config.yaml
num_hidden_layers: 9
hidden_size: 320
n_experts: 48
experts_per_token: 2
d_expert: 416
d_shared_expert: 0
hidden_act: "relu"
moe_layers: [1, 3, 5, 7]
router_score: "sigmoid"
normalize_top_k: false
routed_scale: 1.41
balance_loss: 0.00019
balance_bias: true
router_logit_norm: 2.0
router_bias: true
n_groups: 4
groups_per_token: 3
init_std_router: 0.0369
lr_router: 0.000566
num_attention_heads: 5
num_key_value_heads: 5
head_dim: 64
vocab_size: 32000
norm: "layernorm"
norm_place: "pre"
norm_eps: 1e-05
positions: "learned"
qk_norm: false
attn_scale: 0.125
tie_word_embeddings: true
parallel_block: false
init: "normal"
init_std_qkv: 0.0186
init_std_o: 0.0186
init_std_up: 0.0186
init_std_down: 0.0
optimizer: "muon_variant"
learning_rate: 0.00175
lr_mult_o: 1.5
beta1: 0.95
lr_head: 0.00591
max_grad_norm: 0.5
warmup_steps: 200
schedule: "wsd"
decay_fraction: 0.828
decay_shape: "linear"
final_lr_fraction: 0.02
batch_tokens: [65536, 131072, 196608]
max_seq_len: 256
doc_mask: true
train_tokens: 849600000
max_steps: 6682
dataset: "wikipedia_en"
Below are experts of layer 3 (counted from 0) of a mixture-of-experts language model. Rows are named router (the router's row for the expert) and show model dimensions 128-191. Each number is 500 + 50 x the weight over its row's rms, rounded and kept within 0 to 999. Numbers have three digits each.
After each expert's rows: a language model's description of what the expert responds to; "gets" lists some tokens that make up at least twice as much of what it gets as of all text. This comes from a sample of Wikipedia text that the model never trained on. Tokens count by the router's weight.

# expert 38
router:520468435548521488519514456443434531508495412451501441472468542485525499552483465468519478537497507461457452522532578513503413425405518501478580567584458497494460432525503463546485550543503521
Numeric table separators. Pipe separators and numbers inside statistics tables with many figures, dashes and percentages, also country codes like RUS, BRA.
gets: " |", " ", "|", " 0", ";", " D"

# expert 39
router:506504549437439553535473411489520574461525451439489503509420460584539520582435519460421472506516458493569593560504479539492584551497538507424466536451446511512493492466586504480477552485561512
Table header words. First header or cell words of sports and chart tables after a pipe or line break, such as Team, Year, Overall, Best, Title, and UTC offsets.
gets: " The", " the", "The", " No", "th", " Team"

# expert 44
router:488501498453435477553447506561482442555508488503554591436517382442517460445500450526521492481521401467439554449419486509434536475407536463589508466498499478454495524467404429514549458491587509
Capital-letter acronyms. Single capital letters and pieces inside acronyms and capitalized names, e.g. BGSU, GDF, MN&S, BCCI.
gets: "S", "N", "A", "B", ".", "W"

# expert 43
router:500507440491454534484493556530546544459551429523471482559479505407435486502474461539532513492508476520576602618458461551488454517542545376605397468430501483514478491450488454513484537476569541
Election table pipes. Pipe separators and divider rows in wiki tables, especially election results with Party, Candidate, Votes, %, ±% columns, and sports record tables.
gets: " |", " ", "---|---|---|---|", "|", ";", "|---|---|"

# expert 35
router:469478559504541419561491463478578462491491512471433490462529499365511514537513588469563522486519408506491406470462460648498552515536479531459536485541485531546522505462444520470542625574549536
Opening quotes, title starts. Opening double quotes before quoted words or titles, and capitalized starters like The, United, World, I, Michael in names and headings.
gets: " \"", " The", "The", " United", " I", " A"

# expert 41
router:414492483557464483464545474548431558433530506439471497518491400453549515573475511471492558471472447504492511445481525502492556453478557503562512538454554518580544561508468454508520441544542483
Coordinating conjunctions. Conjunctions and relative pronouns joining clauses or list items, mainly and, plus or, but, who, which, &, than.
gets: " and", " or", " which", " but", " who", " &"

# expert 30
router:541496489488522549473431422514469520561520461438466506561599543478506481454527567492588482439454542528473464498483415570541351477446451525457562553473472477506484484425437550572553585508483459
Clause-ending commas. Commas closing a clause or phrase before and, which or including, as in followed, and loud, energetic; also digits.
gets: ",", "3", " This", "2", " this", "1"

# expert 9
router:506432530431534502443490573498401476547516539540495493522537453467543390418512365503476513513441464478553474526449438459526506497419431513440615514593473511500518451442485626577431461535518526
Locative prepositions. Prepositions like in, from, on, at, for, during, mostly before "the" or after located or based.
gets: " in", " on", " for", " from", " at", " In"

# expert 1
router:506466488529507456537541445455501527532489439490476482420480538539505470475504478516531441483494563513457446535506591502519395431396480442469548584564498534530512423548472454501503511487505456
Personal name parts. Given names and surname pieces of people, often after a comma or "by" in credit lists, such as Tom, Henry, Campbell.
gets: ",", " (", " was", " in", "'", " Robert"

# expert 21
router:456515490568439525501504577469477568564499487443434467462444562495459540585426525442481426462501502514472572450466461544561484470568462525403455491427500493504471495476471491517462541553472510
Closing brackets and quotes. Closing parentheses, quotes and braces ending units, country codes, or asides, e.g. ft), (JAM), plus "part" in "took part".
gets: ")", "\"", "),", ").", " part", "}"

# expert 45
router:545525528486400459483472525534447474482498557475490478592492453508542492496445443545513516541503452410594475532467484426527623448596524552487489473481465497522508505471552562541508466606563545
Infobox and section labels. Labels of infobox fields and section headings in sports biographies, like Career history, Playing career, See also, Personal information.
gets: "==", "\"", " ==", " career", " /", "s"

# expert 8
router:480466484475548515518488430450483537496532417469506425473495519507514524532479457527516427506520530441469458538464528494552432479370501548454528545591489571538491443505515455509467521456474527
Line breaks in lists. Line breaks ending table rows or list items, especially after empty cells or closing parentheses, before the next row or dash.
gets: "\n", " ", " in", " and", " were", " St"

# expert 13
router:484390586493778600482543459559534496451490460427520523472490457508403492413500556450475476540537529482478503486444475399593414506460571541540428472477448517543450475488587503521463479447564483
Dashes and open parentheses. Line-initial list hyphens in infoboxes (after "MLB debut"), hyphens joining word parts (re-released), en dashes, and opening parentheses.
gets: "-", " (", "–", " -", "(", " (1"

# expert 47
router:486428488523588492500567432438483534504483414462486441425503532506510469494471472467517461503472543530490484491508590484535381444400486487450552592581501491536473435552504496558475537461493510
South Asian name pieces. Pieces of South Asian, Arabic and other foreign names and places (Harihar-an, Ay-ub, Bi-yaz, Abdul, Maha), often in table cells and lists.
gets: ".", "-", " ", " 0", " N", " La"

# expert 4
router:505546485497565532493505390568450402489627405496590561439584496462513575546466475516556501381501521502455486506500368622454456478496480521468395527532513558521509503525477498462499565517470471
Adverbs and table pipes. Leading pipes starting table rows, and adverbs or auxiliaries after the subject, such as also, later, then, previously, had, has.
gets: "|", " on", " also", "ly", " had", " has"

# expert 7
router:532578469370458468545532393466439504492430546629463477437486603501505464545546499479496442441475489486558468396503500454539450409467552494472488500591469520561439472551392516529512482527468538
Apostrophes and line breaks. Apostrophes inside names and possessives (John's, King's, Le'Veon), line breaks right after section headings, and scores or numbers in sports tables.
gets: "\n", "'", ".", " to", " \"", " with"

# expert 18
router:510491523519452456485473432460499422523553524454479463457534571489530546532484478440551441553543522527487423566567521501490463470382540514457487558515474526577514502566561505534474490475510556
Table cells and modifiers. Pipe separators after names or teams in sports and results tables, plus adjectives and quantifiers like many, several, rural, extensive.
gets: " |", " a", " an", " been", " F", " that"

# expert 31
router:396487528453468497431521461443542458437460600510564500447406445415521605472476528521523522460539366438513560506436585424532474562558494539435507469503550492516509512506513454415463363521458526
Infobox field colons. Colons after field labels in infobox-style lists (Formula:, Phylum:, Length:), plus "=", "film", "book" and pipes in award and film tables.
gets: ":", "=", " –", " film", "):", " -"

# expert 46
router:522476486523518459524494439423467520512502397464505487420483544554499522517494477477526448506516540541487458540506561493518384434416471511508582585576495566510467423531466473526488507481515471
Definite article the. The word the and possessives his, their, its after a preposition or verb, as in was the drummer, in the United States.
gets: " the", " The", "The", " his", " their", " its"

# expert 10
router:492589553519514515448474441516395564477486569472421451462425561555498523458507427448503509407536432492509384594484458533525467448511530457460512532599481489553419396472498537587501458397436467
Word-final suffixes. Ending pieces like plural s and ing completing a word (Nursing, Governors, dirhams), plus public, social, health, medical.
gets: "s", "ing", "S", "ed", " high", " public"

# expert 6
router:510500537552401480500495483502486489517488635504511422519546493450524465500464522474504519489533463518495506387566484451444582472480553525481566525464471512505460476560539488560479462417510519
Articles and quantifiers. Indefinite articles and quantity words starting a noun phrase, such as a, an, one, two, more, most, other, least.
gets: " a", " an", " A", " one", " two", "A"

# expert 33
router:513550443422463495470454520627487532467489428532523499462532541431493542498477562514554463563551477428479466427577562530531568402524547507495525515550562527485480596461376542481520492543458504
Name-internal pieces and breaks. Middle and final pieces of names or words at paragraph starts (Flo-od, De-ar), plus line breaks before headings and table pipes.
gets: "\n", "=", "-", " ", "er", "t"

# expert 0
router:539433542467461574440435484541556460458450615506468496529408471452509503516545563432472486468596521459449445478503521539520496567416452444524504437509539564429477536444575569530471450472437439
Contractions and auxiliaries. The s or m after an apostrophe (There's, I'm) and forms of be/have (been, be, was, is, have); also word-final letters.
gets: "s", " was", " be", " is", " been", " have"

# expert 37
router:566531547514472479461527574466516401507467499512531489451560504500519478454453482494528558450493521452541504547550515543542486483568532484467494474378476549435497480449564660479514434532582458
Romance-language word pieces. Vowel-ending pieces and particles in Spanish, Italian, Portuguese or French names and words, such as de, o, es, Hermoso, Cautivo.
gets: "e", "o", "es", " de", "en", "a"

# expert 28
router:554555519433424446513478497478497508590575435467475545607534475368465458519556415456493519485447548525638507493472490494444494484568518525460506523535444513464441559435383604390601553497455453
To and pronouns. The word to (infinitive or preposition) and subject or possessive pronouns like he, his, it, they, their in narrative sentences.
gets: " to", " he", " his", " it", " He", " It"

# expert 42
router:486466470550560439513509437437462518550470408500471474417507514523492469487512479471526444531491534525466432539469636484526402460423523490479538581559502482559479419534470448542484525488511474
Names and blank cells. Blank spaces in empty table cells and first pieces of personal names in lists and tables, like Gary, Ko, Mc, Jackson.
gets: " ", " and", ")", " Al", " H", " E"

# expert 3
router:465505455470490458517551478453488551494539478468472448461464488494508534489533448550501419493512515473500483538464590535530412453357507498486546560588460479522478455543459495545472529502507502
"as" and name starts. The word "as" after verbs like served, built, play, described, plus word-initial pieces of proper names and numbers, like Missouri, Se-, Vol-.
gets: " as", " |", " the", " ", " P", " 2"

# expert 16
router:455485417445616533490556395519415471541538501489499452530460595418518490582437413503580493441506551432530430505467455566478481438397471505551443473602526518499531451535462445543577519514534450
Abbreviation periods. Periods after abbreviations and initials (No., c., B. namaquana, S. H.), plus nouns after articles like local, service, construction.
gets: ".", " the", " local", " U", " state", " South"

# expert 34
router:459541497536506587541441485472521456606533529603487598570404520561494600517484565497465460526483529398515410429513486473469526499460527442503399458413501558544500550503573532469396568460452506
Prepositions after nouns. Prepositions of, by, for, with, including, under introducing a noun phrase, as in time of, Start of, Preceded by.
gets: " of", " by", " for", " with", " For", " under"

# expert 24
router:609549497406517529497524603429459494426491570511537505463471476506506590494454530548504507448569502499480407433488612516534585447525522459519434452493544497449459498502530460491538417472476569
Years and infobox colons. Four-digit years in dates and ranges (2015, 2024, 1994) and colons after infobox field labels like National origin.
gets: ":", " 2019", " 2015", " 2024", " 2013", " 2014"

# expert 12
router:474555440478587626578530597535428524463434555455431513562516488471464550495525461517449551526556516419573496420504458533469491484597593576484447523449537481491509511513532359523473511558568477
Football stats and negation. Tokens in football tables and competition names (League, Cup, UEFA, Apps, Goals, scores) plus negations like not, Not, unable.
gets: " |", " not", " 0", ";", " League", " Cup"

# expert 22
router:485427448480463515510408483438495567473574603516602584547504573586553519531453489624517521483500557507630544488503454381480583453463545542543420439506468420438497471545536554526502432512460458
Infobox field names. Field-label words in infoboxes and taxoboxes, like species, Genus, Born, Occupation, designation, plus units ft, km, mm and is/was.
gets: " is", " was", " m", " species", " Born", " name"

# expert 25
router:509483525454574453498570481464454475464537513549491545430474543520585489568537482565536449439495520564545404513414540455487456454455524463476529541600445489496513434523444412586436496543494505
Line breaks after headings. Line breaks right after section headings like ==Career== or ==Name==, before prose beginning "The" or "In".
gets: "\n", " He", "ed", " an", " million", " After"

# expert 19
router:472489453521533466503490470448497511551477433470497445458469551482504561526501435532540442483515516461563471530480535536537382414447494454500544582564528511513452500555509494547528519478471474
Sentence ends, mid-name pieces. Sentence-final periods, "the" after prepositions, "==" heading markers, and single letters inside foreign surnames like Van-n-elli, K-n-app, Z-y-gmunt.
gets: ".", "==", ",", " the", "===", " \""